Weights of a small mixture-of-experts language model, trained from scratch on English Wikipedia: width 128.
Below are experts of layer 6 (counted from 0) of a mixture-of-experts language model. Rows are named down (a neuron's output weights, with its number) and show model dimensions 0-127. Each number is 500 + 40 x the weight over its row's rms, rounded and kept within 0 to 999. Numbers have three digits each.
Before each expert's rows: "raises" lists some tokens whose logits its average output raises strongly, later layers aside. This comes from a sample of Wikipedia text that the model never trained on.

# expert 114
raises: "itor", "iture", "ition", "itors", " record", "ication"
down0:515420468450539445558437528477526435496435437511531495505488530493522463529469538547480443496497530490484405531518508514530462504484525483462542543514445496519455508487524565531556509542459534511530519501517538517555455499456458474463530476467460542488505568437478435513508565439571456445465487441457464491468532527584587533522428560502483508514530546561497425492467470453501510428428
down1:475505561485500485500490488476526484548553470527477441519469454491509482496513477488506486429548531531546470477517563469502472447469472534525463492453485567447473576474464566590470541528513495401541453481502514614486481485498524476471489484582442518500516539452506491468437535465499499567429529498492479514496398492466496550478438479495483542524566469526559416546513466571604489497516

# expert 157
raises: "20", "19", " "
down0:549455532540474495588561526494466505440527435510537480480518424461521516539525464526548539480469521525467444505542429545435529534514492546555502509544517393536429478496435553518477529510448459486436520489479517460512558474464549489451512414501521538462480482527539505526547460511532490542537501499497492509472466564551473486513514586528465526506581508429542503602547500511441515500430
down1:507559481489443473476505478453475526428499409475494484514512440559457559486503505504514585472485437471410421506501535479546454509513448525528481517425549493539529510467476522511455581488524509518525518560478523457479468527505533463501484499439560515549483576558506439501504551572496508518549532510486473523515527472561476415470508520546559519478535425504526546442445509490623491488553

# expert 174
raises: " of", ",", ";", ".", " from", ".\n\n"
down0:497559444476507435476540504505480415516465471464517558481481478545518537504478475538485525468468550583457484519470473502483459582482523502549541442571424450485553496578493527509479476461524543551501553512484540582477501512536577529560496468553468562468486498516516571462456597508513526441511493564482505452475529576504427493480480474494480459493577576495454504469506417475494534528490
down1:500553488459534527430425498566489499477508529574566478470461577473527482482510495514563481473503512519521501465410486571524593531519471434468476498473469545507456511475497519498450507532506542474563448421448529462488528505486476500546431478437471508529546449467412441547511493449455525509530496540485480504494511539522600401532509475421505489534486487489548501566460482579513520548496

# expert 120
raises: "20", "10", "2", "3", "1", "5"
down0:466547498452505544451524532452462438522483555466512486460508535453538510530477475546442539553504520512517544486514531530536512427559501485534461496498527504511494493494494544517479543472490499448474524530526577434518476496520576499648493445475523452509374520544427537540496490476500464530563500516414401437491478460516496567525453471484537522545433547523467479428503463522509494488501
down1:413460518526495476481470488520518471560456556509556475509464566411456427497485592501456505530466646499571473494430436508524505493492454455495496555527440492467458411472447509481538503426529483461504524494454496499575456484476534521525482576491470528440459485548521523513532521499501501449517514467520474537475511474479566530570456568436529546483476459497489523501506507566508522508498

# expert 133
raises: "c", "r", "l", "b", "pl", "n"
down0:494464475483552441478527540452466531502535413521512472513540502409550492440522409523469529514481505505479468536480439484525505522519492505440461477390501535534485452548522480461485468495562503474480530454520514450560502554554515410533501493463498540545493491529587527386518582539459461514493523521472541459526468480547525469481516494495558504500448498515543460443434511571458457529424
down1:503504475511543468480532439511553464552477434492400489545452533522526517480486484544466530493501443455482479559468418548554484493484458457476579512541500491460514577510463497418506559527460495475475460582544559500550525573556478428588466547481530465467465533465504441509466505511490464510485506433504572513448493492587559528541518459542429502531525499471512469517467470484498501536572

# expert 152
raises: ",", " |", " of", " and", ".", " ("
down0:577480469485488454479522490495486468456538581596533441544548556511497441507496492535495536499486527436476508470524483487567545459497485501458472527538498518462484414446499466518500487480477552530487446430554535421504552590524495530556468501545525542558537487546488543475443519492530461500474571415470485467460517469524423544479487473472473358500516509475518429499458515468471503534518
down1:469437513525505507474460547544517500459437484531582590449467444520505477522559493494468482519581506469540506528465433575500500466439414517550493459504516464486485425537487517478516535405579479523493497583364512535522464575507518502480514508582481498479457449537553493529491536525530544485503546507437514520517459478479493437456528458469506476462465500524472466553537505498477438506514

# expert 181
raises: "'s", " and", ",", " ("
down0:494455483452507486493547547465463506476505511511457458484441497501471521510497549496432528503513457595519556515452562460523524472560528514536458488462512559499438486511491568530501533537486535445505495483521473501438424478578539518474434589464512461371419554535480447504516534469527497478435542455571514454483583526447520505535495488519568513507483474539496472472512494519598508466556
down1:508526544415539517545388467490504497445480487571529520479490637547542488508496542498545526492487498496505534520462446486584501503576578538550501532494556518507486507565490438456496496473535571430498418511539472472419565451501489498527514494521478519458503539469548509532498505483525492508503502514475565506473493491495527475445601514463501536446462508443471465509519403443494526535536